{
  "hidden_act": "tanh_gelu",
  "vocab_size": 24681,
  "tie_word_embeddings": true
}
Below are experts of layer 5 (counted from 0) of a mixture-of-experts language model. Rows are named router (the router's row for the expert), up (a neuron's input weights, with its number) and show model dimensions 0-63. Each number is 128 + 24 x the weight over its row's rms, rounded and kept within 0 to 255.
Before each expert's rows: "comes after" lists some tokens at least twice as common just before its tokens as in all text. This comes from a sample of Wikipedia text that the model never trained on. Tokens count by the router's weight.

# expert 42
comes after: " | ", ", ", " ", " \"", " S", " ("
router [122 146  74 141 118 138 124 104 121 119 141 129 147 140  96 129 149  61 131 135 131 131 139 124 157 129 103 129 173 153 130 148 132 129 122 125 153 142 155 141 123 138 149 174 132 103 126 156 160 122 109 151 139  84 126 107 154 147 114 123  94 141 142  94]
up11 [135  82 138 160  99 113 111  79 131  98 142 133 123 141 180 106 126 167 138 148 113 118  78 140 107 139  97 112 138 122 144 128 135 133  83 116  96 144 151 116 151 124 163 132 108 123  91  99 120 134 111 140 144 128 133 126  97 173 110 147 102 156 157 131]
up12 [150 128 105 122 161 121  93 117 107 123  97 131 167 155  85 106 143 137  92 184 150 113 124 140 142 120 154 150 157  73 146 110 172  64 103 136 112 146 130 156 156 144 133 125 134 133 122 118 128 149  88 155 121 135 182  80 145 150 105  97 109 107 115  99]
up13 [166 120 125 108  86 107  95 168 176 100 144 105 120 106  79 113 126 145 128 140 144 114 103 134 146  95 126 156 127 113 116 165 153  66 122 176 125 154  81 153 166 166 119 115 127 130 136 138 133 140 103 127 125 116 126 142 110 116 165 147 139 119 133 125]
up14 [104 110 111  95 203 104 149 110 113  94  94 143 162 137 135  69 111 168 112 121 171 117 136 161 116 156 130 156 162 120 102 115 116 145 121 126  79 171 122 157 141 136 115 149 139  86 112 143 139 137 144 137 113 164 118 111 194 124 110 134 106 150 122 168]
up15 [143 148  99 104 116  87 184 122 128 117  90 127 141 120 109  75 109 119 138 138  94 116 112 147 123 129 147 143 136 171 126 116 154 152 105 153 136  99 126 111  89  99 118 122 137 127  85 109 107 179 127 132 138 120 122 138 116 123 128 149 170 154 152 143]
up16 [114 120 155 143 114 116  56 149 145 134 108  45 126 121 148 139 139 105 123  93 133 156 162 130  92 106 136 128 136 137 144 135 122 111 169 135  63 127 193 116 134  96 158 137 125 148 146 108  90 161 135 110 129 168 124 118 156 154 129 106 148 150 148 121]
up17 [132 142 103 129 131  83 126 134 121 102  88  95 131 149 135 155 128 134 112 120 125 149 130 143 140 104 101 129 161 120 138 132 156 163 133 110 150 133 128 118 111 159  99 129 130 149 131 140 133 103 123 183 147  93 122  94 118 126 106 154 111 130 136 113]
up18 [132 165 154 158 140 119 141  90 119 101 112 124 117 141 167 116 143 121 123  88 131  75 170 156 117 183 125 125 125 101 118 125 108 157 142 155 136 138  90 108  92 126 107 131 127 118 138 121 134 154 135 122 133 181 100 127 132 107 117 134  99 134 153 102]
up19 [ 94 122 158 140 135 146  68 164 135 146  96 154 123 100 150 132 126  95 148 117 101 110 127  72 120 107 113 146 142 158 166 135 135 137 146 150 146 143 116 151 115  93 147 137 145 117 145 120 111 167 155 133  90 163 112 135 123 141 163 145 171 148 125 184]
up20 [154 140 172  99 167 165 117  65 117 147 135 147 117  93 124 124 124 141 119 149 100 121 144 138 147 108 121 115 166 122 105 164 156 127 102 128  70 134 150 169  75 187 134 108 120 146 147 129 130 133 128  92 161 120 105 156 157 147 154 149 162 125 119 113]
up21 [130 134 104 143  87 111 119 186 134 112 140  82 153 112 165 181 116 168 133 129 123 107 108 134 103 165 138 152  96 171  98 135 143 160 145 124 109 141 113 137 149 158 119 119 118 103 123  87 121 122 113 133  85 135  97 112 118 164 115 108 119 169 100 136]
up22 [146 116 165 165 136 146 105 141 112 171  96 110  84 128 128 169 138 139 107 130 124 132 126 157 154 172 130 123 113 125 130 103 156 115 118 113  90 134  93  88 114 113 133 146 170  89 157 126  65 124 185 105 169 125 131 156 121 127 121 133 136 119  98 112]
up23 [153 128 191  99 143 125 106 107 141 155 148 126  93 162 108 143 157 139 170 118 134 135 175 141 117 130 119 135 181 148 108 125 116  99 166 126 119 119 138 127  87 138 106 128 115 169 160 110 101 137 147 170 144 108 126 169 102  98 150 111 127  83 108 115]
up24 [ 79 136 100  84 123 111 143 119 122 131 123 119 142 106 145 123 160 154 126 102 129 163 138 124  97 135 149 113 113 125 102 143 154 128 102 145 122 115 158 112 134 134 158 116 142 121 117 161 169 131  94 154 164 164 133 152 154 142 128 122  99 148 110 146]
up25 [118 147 132 139 138 140  96 117 160 120 128 150 115 146 139  88 120 128  86 149  90 143 143 117  92 108 114 160 102 131 193 100 136 180 136 130  96 140 134 125 151 114 138 110 148 111 126 159 134 137 144 119 111  57 120 187 104 119  81  97 110 120 131 162]
up26 [136 145 164 123 156 129  95 131 126 117  98  93 142 142 159 109 127 149 120 142 100 144 157 120 126 106 159 122  60 179  71 160 119 123 140 128 169  97 165 137 113 127  95  95 124 164  64 142  89 187 130 117 164 142 141 146 141 142 143 113 163 144 114  86]
up27 [117 136  97 176 117 136 147 154 142 124 107 141 131 134 137 122 122 169 125 122 130 141 118 107 134 122 142 177 107  64 122 145 125 127 108 172  94 125 116  83 127 123 100 104 137 125 126 146 138 132 125 134 128 104 162 122 144 137  99 121 113 146 134 162]
up28 [139 140 117 156 132 112 111 128 128 160 168  96 113  91  77 125 164 154 109 153 132 114 129 128  87 121 150 148 129 111 145  91 124 129 102 120  69 109 104 147  63 128 160 155 135 113  83 151 127 153 119 135 101 138  84 122 122 144 107 118 120 130 102 128]
up29 [192 111 134  92 110 128 111 120 116 162 171 152 160 147 137 143 127 128 106 181 140 100 130 142 129 104 120  93 165 133 144 116  60 140 145 108 136 134 123 143  72 154 163 154 141 137  97 103 135 127 171 143 119 131 137 129 177 126 122 124 135 145 101  95]
up30 [ 95 156 143 148 133 132 100 112 132 152  87 106 112 148 154 144 167  91 118 163 146 138 139  84 112 151 127 140  92 127 159  89 145  95 127 139 119 124 115 113 111  98 120 127 103 152 112 107 130 112 118 127 129 121 145  94 148 129 135 118  96 137 153 120]
up31 [139 104 126 119  96  74 146 128 157 103 155 124 126  60 139 114 115 109 113 134 107 139 158 157 125 185 161  98  83 137 155  74 108 109 127 110 135 144 153 101 131 148 142 124 130 126 136 122 136 105 166 153  97  90 108 137 143 146  94 162 124 146 131 124]
up32 [157  96 142 114  88 167 106 148 141 112  83 123 129  93 122 132 131 109 122 141 148 157 137 160 148 128 160 118 107 122 150 186 116 131 139 114 131 119 165 136 153 134 152 134 133 138  89 114  91 124 111 148 174 142 160 108 146 113  96 123 105 104  97 119]
up33 [104  74 102 109 114 178 113 115 120 102 140 121 121 160 121 118 121 139  85 141 127 158 147 156 125 133 126 125 134 157 123 110 130 118 110 143 142 148 144 101  92 122 111 162 121 115 123 127 118 159 112 127 140 147 182  71 118 145 138 128 124 138 126 120]
up34 [111 113 135 115 167 142 131 139 158 141  74 143 108  97 104 118 127 157 110 147  75 140  63  99 144 139 139 112 130  90 110 129 122 128 113 161 139 157 180 165 129 152 139 128 112  98 105 152 150 157 141 163 150 138 129 166 115 138 141 131 114 131 108 158]
up35 [125 129  90 171 132 153 123 104  99 139 141 121 147 144 102 158 158 103 165 136 110 105 121 106 147 157 114 135 130 140 109 144  96 117 153 138 139 107 131 103 118  99 112 123 164 111 124 100 139  84  73 147 148 114 148 133 148 114 161  97 130 144 149 105]
up36 [ 92 107 144 130 129 121 137 145 133 160 139 134 136 152 105 129 121 121 116 139 121 129 127 136 138 152 150 130 106  80 125 154 168 108 177 116  96 127 112 151 123 113 127 120  90  80 148  95 115 141 161 155 153 124 153 145 132 169 119 103 107 130 163 121]
up37 [166 104 135 153 130 168 147 121  89 133 146 115 155 153 164 145 120 123 128 180 131 141 152 175 163 156 128 135 119  86 142 142 167 159 109 103  91 146  87  82 129 123 107 103 137 133 178 101  96 136 160 151 130 129 106 123 119 147 114 152 115 127 147 140]
up38 [ 93 108 135 110 118 148 146 124 161 164 108 116  75 108 113 112 154 133 133 116 101 150  97 113 127  97 107 110 152 145 102 143 128 113  81 145 106 144 141 145 142 120 140 133 134 161 154 139 115 101  96 111 125 127 133 163 152 148  97 147 105 116 108 110]
up39 [129 136 172 125 101 104  73 118 141 138 137  99 132 100 150 122 111  70 118 140 142 107 132  93 146 130 148 134 145 117 160 104  99 125 102 137 144 123 107  90 146 150 113 141 128 104 112 149 151 113 175  95 130 101 115 149 133 140 147 133 147 151 152 146]
up40 [144  97 156 136  89 106 130 118  87 129 118  87 129 104 114 166 118  90  73 132  96  97 169 131 153 138 115 122 120  89 161 115 121  90 137  97 151 135 107  96 167 128 122 137 146 136 124 135 117 133 177 117 168 134 174 123  80 135 106 107 125 123 115 107]
up41 [147 151 124 118  99 152 123 135  87 115 104 116 151 109 130 107 140  90  79 128 175 106  95 123 143  89 176 152 155  85 111 109 108 143 113 166 167 133 141 124 118 146 122 116 145 142 109 102 152 105 149 157 164 124 150 139 123 137 137 120 122 128 146 130]
up42 [131 130 109 135 148 130 108 120  94 131 139 105 129 115 130  95 125 141 117 152 118 178 164 130 150 147 136 107 121  96 112  95 141 122 180 125 137  50 179  97  97  82 138 114 139 107 102 137 118 136 124 155 128 125 105 115 129 129 134 131 110 145 135 149]
up43 [146 144 121 109 125 159 135 111 106 108 130 153 134 107 123 162  91 144 160 155 120 103 153 121 117 134 115 142 109 112 116 132 117 102  99 104 135 117 131 159 143 144 192  92 162 104 133 117 160 148 144 115 102 104  75  96 101 129  77 126  83 107 142 101]
up44 [110 125 159 110 158 140  99 107 146 112 129 127 143 146  90  79 115 135 158 128 145 111 112 142 127 114 149 135 167 105 108 141 113 101 113 116 158  87 162 136 109 127 145 143 122 106 134 167  96 141 130 131 105  97 138 105 128 163 147 141 105 159  97 155]
up45 [150 153  94  90 100 131 126  81  95 141 138 191 124 104 138  92 161 147 135 134 106 184 146 105 109 195 143 145 106 133 162 130 116 133 111 148  76 166 137  85  79 157 135 114 139 132 144  95 107 153 107 143 139 111 142 127 114  96 154 147 116 101 153  96]

# expert 19
comes after: "1", "2", "–", " | ", ", ", ":"
router [112 146 114 149 151 113 143 130 121  91 149 162 115 147 130 127  96  96 150 120  99 144 155 117 178 117 161 167 122 146 156 103 117  91  80 178 141 171 117 115 117  98 144 114 103 122 130 175  89 108 121 151 139 109  86 133 180 166 117 141 128 147 135 109]
up0 [122 143 123 108 115 138 121  99 161 141 139 162 123 115 141 149 180 115 103 153 105  98 153 130 139  97 108  71 143 109  98 136 127 147 154 131  96 136  96 124 129 118 104 137 174 140 161 136 139 100 127 127 116 132 158 144 186 164 106 130 132 155 145  93]
up1 [ 73 146 123 121 107 137 135 114 178 143 139 132  93  98 116 140 116 154 122 107 134 138 103 158 124  97  98 107 123 121 127 137 141 120 132 148 127 109 108  77 125 121 139 158 131 102 172 148 144 135 131 130 145  95 133 126 139 149 161 105 135  92 112 129]
up2 [156 108  96 128 132 148 126 154 151 116 176 131  87 131 110 147  97 108 130  98 135 117 186 109 178 118 117 122 154 116 164 137 134 100 144 159 115  77 149 104 158 127 132 140 127 155 127 157 153 169 130 149  85 131  85 150 142 163 143 155  44 131 142 114]
up3 [125 134 106 106 129 140 118 115 120  96  89 115 126 125 148 143 110 166 129 134  83 132 129 100 121 132 184 140 165 139 122 131 141  98  95 133 144 130 129 155 150 122 121 150 136 138 128 159 146  91 116 160 141 102 135 105  96  95 160 161 131  92 159  94]
up4 [112  97 125 124 114 136 114 131 144 104 162 115 133 126 142 111 145 130 112 123 150 167 144 120 161 150 118 142 109 143 145 123 113 135 133 157  80  94 129  97 125 139 115  78 141 123 145  80 164 157 110 158  83 147 113 120 164 126 145 135 146 195 106 144]
up5 [146 128 132 129 146 154 123 132 125 134 116 130  79  97 125 201 128 127 131 104 162 129 138  97 128 125 148 100 134 126  90 130 135 102 141 147 150 115  78 156 152 139 102 136 131 140 158 113 128  74 122 170 131 126 101 131 113 136 103 146  44 136 126 115]
up6 [122 137 106 121 112  94 124 154 106 147 162 129 141 174 158  85 119 118 174 168 116 111 155 118  92 179 122 113 152  81 120 161 120 120 104 139 175 102 135 124 109 137 126 124 154 146 208 137 156 127 140 103 140 139 115 144 138 111  96 143  94  69  83 110]
up7 [182 127 115 128 136 148 149 131 118 120 165 114 164 127  81  98 127 123 145 116 127 152 136 110  81 155 135 124 131 135 154 138  98 116 117 119 175  91 121 127 128 119 145 133 104 138 196 136 150 133 138  95 113 135 129 120 118 145 115 168 147 153  64 118]
up8 [144 137 152 134 140 125 127 132 128 113 136 154 144 126 144  97  85 112 118 179 173 169 153 140 146 127 128 123 154 136 102 113 136 155 147 115 157 186  96 118 102 141 136  95 129  99 123 111  93 113 109 141 130 111  66 134 188  95 147 114 131 128 126 112]
up9 [162 107 118 148 145 165 109 121 125 106 146  95 101 111 123 164  71  95 112 126 113 112 152 100 153 141 124 150 107 104 125  98 120 134 161 184 138 180 134 102 138 112 134 100 141 151 120 102  77 137 110 139 114 155 119  78 152 138  86 130 114 146  95 146]
up10 [138 139 138 114 135 107 123 108 164 138 131  98 121 129 120 116 133 120  74 122  81 145 136 171 174 105 130 126 167 112 105  63 166 137  82 121 157 109 123 134 120  61 124 148 119 149 134 133 128 126 130 152 124 124 136 133 146 109 110 122 162 105  93 136]
up11 [147 150 141 116 115  95 118 134 160 150 129  94 104  91 145 155 167 146 115 118 104 112 115 101 144 121 113  92 113 126 139 123 158 103 110 149 147 119 127 146 148 106 180  86 116 148 139 125  97 131 134 114 141 126 120 105 130 124 147 119 109 132 135 113]
up12 [166 162 103 144 124 108 121 128 101 113 112 133 111 130 164 152  91 114 108  88 124  94 148 136 189 120 151  78 107 115 156  98 138 106 166 144 106 133 156 135 157 120 150 106 126 150 111 143 111 152 137 126 119 118 159 122 120 129 106 123 120 106 108 119]
up13 [134 127 110 132 152 110 128 155 114 131 137 141 130 149  62  83 127 147 118 154 143 105 175 102 168 123 153 129 121 140 133 144 100 147 130 129 143 164 147 109 135 133 134 173 158 121 163 131 134 131 149 132 129  94 110 136 138 160 179 134 139  97 157 130]
up14 [142 114  96 151 117 128  89 161 112 134 131 185 144 144 135 107 107 111 109 137 131 152 114 102 120 112 130 101 123 112 145 145  73 113 161 116 143 174 140 112 135  94 136 104 120 139 132 110 151  99 105 142 114  96 105  98 162 124 124 112 157 130 131 131]
up15 [111 118 115  97 150 117 134 155 171 141 121 114 108 117 106 108  99 111 132 165  98 162 131 126 144  91 132 129  75 138 146 145 145  90 128 107 130 133  92 117  51 119 151 106 138 103 153  93 107 162 117 124 112 134 142 108 147 174 146 153 130 142  97 123]
up16 [ 76 112 164 145 111 121 121 156 115 123 123 100 161 165  99 155 103 126  97 102 116 161 118 184 160 113 119 100 130 147 130 173 185 125 151 165 136  87 153 158 136 127 122 111 132 140 117  89 124 149 173 129 145  98 131 133 103 137 148 179 101 136 150 112]
up17 [144 114 146 129 120 151 108 110 128 117 139 116 167  99 192 137 108 147 109 114 181 106 140 123 147 119 124 114 126 134  96 137 157 115 164  59 170 107 162 123 119 118 122 114 134 110 119 146 125 100 135  84 156 127 131 128 127 177 157 144 131 110 169 137]
up18 [136 118 139 164 133 131 101 168  95 167 140 119 126  70 157 110 115 167 171 142 143 168 149 106 129 137 100 149 177 127 125 107 142 108  83 147 124 148  93 146 120 128 109  75 195 157 141 141 144 101 117 128 119 110 113 136 119 110  95 145  90 157 114 148]
up19 [152  82  96 162 132 152  97 123  84 140 113 107 116 128 101 106 103 122 142 160  92 126  84 150 146 133 151 108 159  70 100 164 130 149 114  97 132 129 149 148  76 162 117 144 128 127 156 162 111  85 100  90 127 125 112 132 111 136 145  82  85 134 158 150]
up20 [132 144 149 125  91  82 130 140 114 148 147 118 119 117 121 123 132  89 136 119 152 143 119 137 151 107 115 167 117 129 173 146 105 124 110 116 131 113 158 121 120  94  96 144 125 144 116  99 114 145 117 134 105 148 109 130 153 109  96 141 128 160 133 133]
up21 [141 169 147 120 111 134 118 130 116 170 157 120 133 141 142 183 173 136 132 124 156 126 133 105 156  83 141 131 122 120 157  98 156 136  97 173 157 162  88 118 101  90 118 102 146 129 135 116 103 126 145 180 133 119 150 142 154 154 162 108 137  94 106 104]
up22 [138  78 152  75 126 159 143 105 152 126 114 131 110 132 152 147 147 141 140 150 111 155 102 120 166 164  90  96 123  89 146 130 153 116 143 131  73  97 136 100 146 113 119 137 104  83 135 128 106 104 147 117 159 101 150 107  94 120 134 138 152  93 147 135]
up23 [148 163 153  99 110  76  93 118 123 142 124 119 113 176 172  96 107 140 141 123 148 145 115 163  56 132 156 121 125 141 111  75 133 110 145 108 167 137 117  99 132 114 131 139 185 117 102 132  95 137 113 127  97 141 108 142  97 112 110 134 146 109 100 147]
up24 [109 136  97 152  86 150 155  86 123 171 107 119 102 174 140 166 133 112 111 135 131 123 141 113 144 142 155 119 100 136 179 129 118 150 133 135 128 109 125 129  86 187 141  84 121 125  98 110 130 129 112 126 116 143 138 162 170 135 110  99 117 132  98 180]
up25 [144 159 127 135  98 164 109 176 130 127  99 126 157 126  94  98 116 151 105 146 149 138  90 109 122 137 145 139 151 128 171 139 119 118 100  62 146 114 125  98 143 120  90 125 111 117 123 140 109 132 118 139 144  96  91 139  97 140 129 116 170 111 113 128]
up26 [121 134 141 127  62  94 165 173 101 100 120 131 135 122 150 108 110 133 132  75 114 176 180 125 123 137 135 127 117 104 186 163 136 123 132 108 164 114 122 137  46 180 136 146 137 184 124 135 105 164 118 171  83 125 146 104 101 127 139  96 134  90 157  99]
up27 [102 133 172 115 142 125 131 123 150 150 138  95 146  92 117 140 142 140 179 145 159  91 155 120 142 147  94 125 107 128 138  99 116  85 148  96  88 126 109 131 147 109 126 168 122 104 124 126 107 127 124 114 148  96 118 125 123 160 117 154 139 123 135 169]
up28 [110 167 101 117  92 105  99 145 151 137 134 103 116 103 141 124  96 136  86 127 118 102 132 131 119 151 140 156 123 128 157 111  89 124  84 148 118  96 148 101 122 151 149 147 112 171 144 140 118 121 100 113 174 133 105  89 133 159 116 118 136 131 123 120]
up29 [105 119 114 101 132 101 138 127 108 188 103 134  98 100 110 166 111 129 113 141 141 121 116 113 150 152  93  91 158 114 110 128 132 102 161 103  87 125  94 121 114 147 132 121 154 108 125 160 143 140  95 130 183 162  93 161 139 154 126  86 138 104 130 169]
up30 [102 149 145 114 161  84 119 111 111 138 135 166  86 145 135 152  75 141 136 131 131 145 166 105 126 147 136 121 126 114 177 105 115 125 130 153 183 164 136 102 144 121 149 138 136 152 109 117 122 145  88 159  88 131 133 117 142 171 135 179 168  95 117 107]
up31 [106 121 103 150 105  86 165 115 148  74 137 120 152 137 132 128 102 127 173 153 156 131 123 139 146 134 148  85 110 119 136  96 126  81 126 167 124  92 101 116 124 146 138  83 141 127 159 155 117  79 155 133 110 112  97 131 133 138 142 148 121 134 129 141]
up32 [ 96 144 129 106 116 107 158 119 135  97 126 122 117 115 102  91 140 146 134  96  62 132 159 176 140  91 120 122  91 109 103 118 135 131 133 164 128 105 105 105 105 163 144 156 190 140 136 146 161  74 134 122  95  89 124 143 143 175 121 130 154 149 159 101]
up33 [122 164 114  99 134 114 148 110 152 131 102 102 151 129 195 127 151 126 115 183 103 129 129 128 107 138 152 109 132 178 112  96 160 101 118  62 131 136 156 110 163 128 113 113 145 109 124 188 107 151 143 129 156  93  97 138 102 129 103 144 109 116 116 114]
up34 [112  92 109 129 114 144 144 123 119  64 148 165 136 134 162 126 115 142 109 128 135 135 117 152 107 114 137 151 181 123 146 141 136 146 148  92 167 145 172 109 108 114 152 127 161 152 132  99 114 132 169 154 116 109 132 114 101 159 107 161 126  88 136 143]

# expert 40
comes after: "–", "-", " m", " M", "M", "- M"
router [150 127 120 135 131 141 140 140  94 114 159 138 121 136 118 108 106  98 117 140 103 135 176 145 168 117  55 113 155 107 164  92 146 126 114 226 139 132 133 147 138 137 186 132 161 138 127 177 131 146 123 169 124  84  96 122 151 162 122 136 104 129 144 132]
up11 [174 146 112 158 132 177 128 148 119 105  99 140 142 102 133 134 119 126  43 138 140 109 141 126  96 123 106  98 129 189  94  90 172 137 115 172 137 141 193 115 100 133 145 119 136 128 154 162 131 133 167 153 174 134 164 113 127 133 115 116 156 133 156 113]
up12 [171 104 153 148 136 100 139 158 124 178  79 127 179 117 164 131 147 120 112  97 154 121 151 177 142 175 111 140 128 111 103 124 139  94 136 118 162 123 119 137 159 128  67 160 102 140 108 122 112 164 129 150 166 137 103 127  69 117 145  96 132 130 111 141]
up13 [157 145  94 136  91 153 163 199 120 114 116 123 124 102 131 141 149 134 147 118 145 125 137 120  64 132 119 141 104 132 111 164 175 126  94  92 129 164 137 116 106 129 132 141 115 110 137 149 128 148 109 151 123 113 141 139  90 107 108 151 121 116 114 140]
up14 [160 114  92 148 169 111 128 132 126 118 132 131 136  72 136 120 126 106  80 123 162 143  96 145 102 130 135 131 142  94 116 136 163 153 127 159 116 147  90 111 170 135 121 110 127 104  70 123 123 120 102 126 136 165 107  89 141 115 164 158 107 152 133 140]
up15 [107 125 130 154 175 135  84  90 148 115 200 155 132 127 177 166 151 134 148 155 135 131 154 111 104 127  97 110 128 106 150 110 115 156 117 179 140 105 171 151 124 143  99 118 131 122 118  96 116  92 139 110  92 133  95 108 172 147 113 142 114 148 133 132]
up16 [131 130 126 148 109 110 121 137 121 145 137 128 161  90 151 135 150 156 140 132 159 121 127 124  60 146 153 122 118 168 170 126 163 187 142 130 111 135 149 140 154 129 125 108 183 120 144 139 137 118 147 131  99 155  92 121 166 127 138 158 119 138 150 160]
up17 [135 114 140 137 121 141 126 109 103 141  97 128 123 162 135 151 100 127  65 140 143 136 143 141  94 116 117 166 196 152 143 122 138 109 119 124 128 114 120 106 130  71 104 133 136 108 146 185 132 129 156 122 121 101 101 114 140 117 140 145 143 105 125 137]
up18 [ 97 152 122 138 157 124 114 152 171 147 120 139 139 134 166 117 142 103  79 145 118 107 108 134  77 181 103 128 109 109 160 190 160 110 111 140 134 138 141 141 138 127 120 121 130  84 116  95 129 123 176 120 128 156 148 135 158 155  78 126 148 178 120 116]
up19 [128 129 140 166 129 150 110  95 112 139 121  94 126 146 110  81 112  74 135 133 137  75 105 165 159 130 124 146 141 144 116 127 110 130 127 134 100 160 150 145 124 162 136 149 116 132 114 169 125 122 151 110 140  98 115 109 130 160 107 115  98 155 128 119]
up20 [130 114 115 114 114 137 173 145  99 119 128 107 126 173  79 119 155 133 158 116 108 153 127 122 135 156 132  89 120 107 160 172  91 143 120 114 132 132 131 163 148 160 112 162 162  80 152 146 126 113 117 144 111 120  98 155 157 101 109 156 131 144 116 144]
up21 [140 111 155 124 147 118 126 133 137 166 137  92 115 105 121 128 117 160 106  86 145 129 137 184  95 178 107  96 128 159 103 126 169 102 132 128 102 144 121 107 159 140 141 191 125 128 181 169  89 111 126 132 108 159 120 136 116 136  96  77 119 109 154 152]
up22 [144 111 153 100 114 146 125 143 140 127 123 137 119 133 110 113 145 119  99 131 129 139 174 122 131 112 160  89 116 100 133 189 152 123 159 108 135 111 146 101 134 134 154 133 149 129 103 133 145 134  81 137 149 136 106 102 130 153 119 152 111 124 104 108]
up23 [157 102 147 165 153 118  98 139 147 151 142 127 135 139 125 108 112 117 139 138  93 127  84 120 136  99 100 113  99 153 161 135 140 150 151 164 113 144 144 107 148 116  34 151 168 138  97 162 125 142  91 137 112 156 108 121 156 116 152 177 105 174 139 130]
up24 [124 117 147  83  90 163 110 124 140 105 139 107 126 126 118  75 107 132 135  94 114 106  93 149 115 117 165 125 174  67 112  99 151 101 127  98 128 131 132 136 110  74 169 116 104 137 108  81  99 112 107 166 105  96 164 113 113 140 147 101 123 145 141 134]
up25 [136 127 115 115  82 121 119 160 121 136 130  88 160 100 134 118 121 149 133 159  80 162 108 148  95 103 100 149 113 180 185 156  99 116 158 102 126 111 123 126 130 160 148 130 157 154 107 133 101 110  99 121 127 130 124 156 112 164 128 179  94 110 148 109]
up26 [170 155 138 127  68 137 137 105 140  82 140 151 123 154 117 158 133 123 166 137 133 102 115 112 137 170 121 155 121 163 135 126 153 130 104 109 134 126 111  96 123 126 112  82  89 147  77 120 144 141 115 139 138 125 148 112 151 182 115 209 105 168 156 136]
up27 [100  96 115 140 132 139 151 101 159 127 139 102 134 166 142 152 131 144 121 146 117 115 102 111  97 167 123 158  87 141 151 125  89 120  79 126 130 150  98 138 164 100 177 112 169 137 136 148 108 147 127 135 129 112 149  95 116 127 125 118  93 168 155 111]
up28 [ 94 137 149 159 137 117 121 141 161 115 129 101 129 132 142 148 155 103 101  80  77 128 114  82 130 129 128  95 143 119 143 134 127 143 137 119 152  86 129 148 135 116 162 184 110 111 145 116 160 103  98 108 130 132 108 106 115 121 131 118 130 155 106 137]
up29 [171 128  96 144 129 155 127 163 179 144 129 104 110 155 152 150  99 118  89 134 130 129 150 136  96 106 102 128 115 124 138 108 128 156 123 112  98 155 114 129 155 108 141 113 122 134 116 114 116 114 126 154 101 106 137 179 137 123 116 123  45 131 159 107]
up30 [135  83 125 128 133  69 121 130 131 160 139 140 147 133 123 145  97 130 131 142 105 171 144 147 112 126 137 127 138  96 108 136 128 147 145 137 172 145 109 106 174 147 128 127 121 106 102 100 128 124 177 110 151 174 115  84 125 107 135 113 106 129 154 136]
up31 [132  76 131 132 140 109 117 125 147  87 129 150 123 104 137 147 127 130 106 114 130  78 118  78 129 161 119 124 126 160 138 139  99 148 137 167 139 119 129 129  54 102  61 154 130  95 135 114 113 123 106 106 109 162 131 115 114 131 125 183 160 173  89  89]
up32 [110 105 123 100 136  98 113 134 157 132  89 155 147 132 116 149 102 144 121 102 116 130 153 126 128 156 109 127  78 107 146 155 145  81 152 116 168 145 140 147 121 150 114  84 140  91 141  84 115  89 115 150 116 142 148 123 113 125 140 109 121 120 108  95]
up33 [ 91 113  78  91 101 184 105 103 113  96 149 176  67  96 142 108 102 151 124 125 169 133 146 102 124  94 108 141 186 193 146 142 151 139 118 115 164 122 116 128 118 137 135 133 132 134 132 147 133 141 125 131 150 154 124 131 110 127 115 136 112 111 115 145]
up34 [134 142  81 133 132 145 156 105 154  72 148 120 123  92 114 103 175 102 111 137 125 143 139 122 128 150 102 138 145  82 126 139 115 116 140 116 133 117 133  79 107 177  95 149 122 150 139 128 141 108 141 137 159  99 167 115 124 133 143 132 117 127 114 102]
up35 [149 158 139 164 159 164 102 134  92  84 144 145 151 139 101 141 146 122 179 115 134 115 146 162  79 139 100 174 125 144 130 154  99 163 144 114 129 125 161 118 133  68 132 101 154 125 139 136 129 144 141 159 125  93 177  99 176  93 143 121 119 134 131 142]
up36 [ 99 140 153 127 149 117 122 129 142 131 132 157 153 112 143 132 135 147 117 163 114 140 116 159 142 176 142 121 115 105 150 127  94 108 163  91 140 119 128 130 122 139 114 158 118  98 119 113 146 142 170 152  89 122 177 134 145 107 135  95 143 143 101 140]
up37 [102 131 160 108 148 161  83 136 166 162 125 190 125 170 149 138 134 132 121 125 135 136 168 181 116 153 122 112 159 103 119 158 157 147 121  94 146 104 132 118 131 151 163 140 133 133 123 124 125 138 159 130 136 138 132 130 131  94 129 144 138  96 183 137]
up38 [109 116 128 131 133 118  98 120 141  94 152  93  66 110 114 128 120 126 165 149 106 135 108  77 121 118  85 144 128 120 126 171 101 104 130  84 139 141 131 115  94 140 136 149 113 143 171 130 141 114 113 171 140 154 126 102 135 115 159 120 120 136 106 102]
up39 [155 147 119 118 124  74 129  87 143 140 120 125 101 134 127 148 152  97  94 132  93 113 166 125 115 156 111 131 140 141 113 112 151 116 141 148 104 115 157 133 144 135 137 156  98  92 159 156 139 147 110 139 152 149  83 135  98 166  99 104 117 145 167 133]
up40 [164 105 133 106 171 132 116 116 104 129 188 118  92 154 113 111 112 116 123 119 128 103 145  95 106 158  85 102 168 134 173 124 104 167  93 123 132 106 155 125 151 127 178 144 151 168 126 144 138 158 145 137 119 138 129 176 120 107 108 110 139 150 118 102]
up41 [100 145 121 135 115  96 117 131 117 129 105 119 110 103 122 153 129 112 130 116 156 119 103 151 120 172 179 119 131 134  75 128 111 129 132  78 134 101 133 156  99  99 146 155 121 111 120  80 167 116 144 185  61 131 118 114 163 125 164 128  95 160 131 133]
up42 [130 131 156 157 126  99  83 158 111 157 111  87 145 113 131 135  97 147 126 105 136 117 118 135 153 160 145 133 145 106 137 128 167  95 123 160 120 113 138 109 158  62 136 142 140 112 140 135 122 147 132 101 124 149  59 120 132 143 145 145 109 101 110  76]
up43 [145  98 164 146 176 137  89 128 152 120 143 152 136 112 134 120 143  92 152  63 102 164 129 114 112 117 144 144 164  96  85 125  85 142  92 156 120 118 102 131 164 111 152 129 128 100  87 128 126 128 114 152  69 122 113 132 130 138 141 111 122 159 128 134]
up44 [174 123 169 137 165 122 112 140 119 114 158 109 123  79 113 102 146 124 100 160 131 159 141 155 184 131 105 131 170 138 123 106 155 131 151 105  76 188 123 160 143 123 143 142 147 111 155 110 127 151 133 133  92 152 138 176 123 132 133 127 148 113 131 158]
up45 [ 89 147  76 128 118 118 108 140 130 193 115 148 127 146 120 133 111  74 128 205 120 178 129 169 144 103 171 136 107  77  98 127 115 115 129 107 101 143 143 120 122 112 137 108 146 135 125 145 122 137 118 135 147 116 133 148 124 104 172 159 125 109 139 107]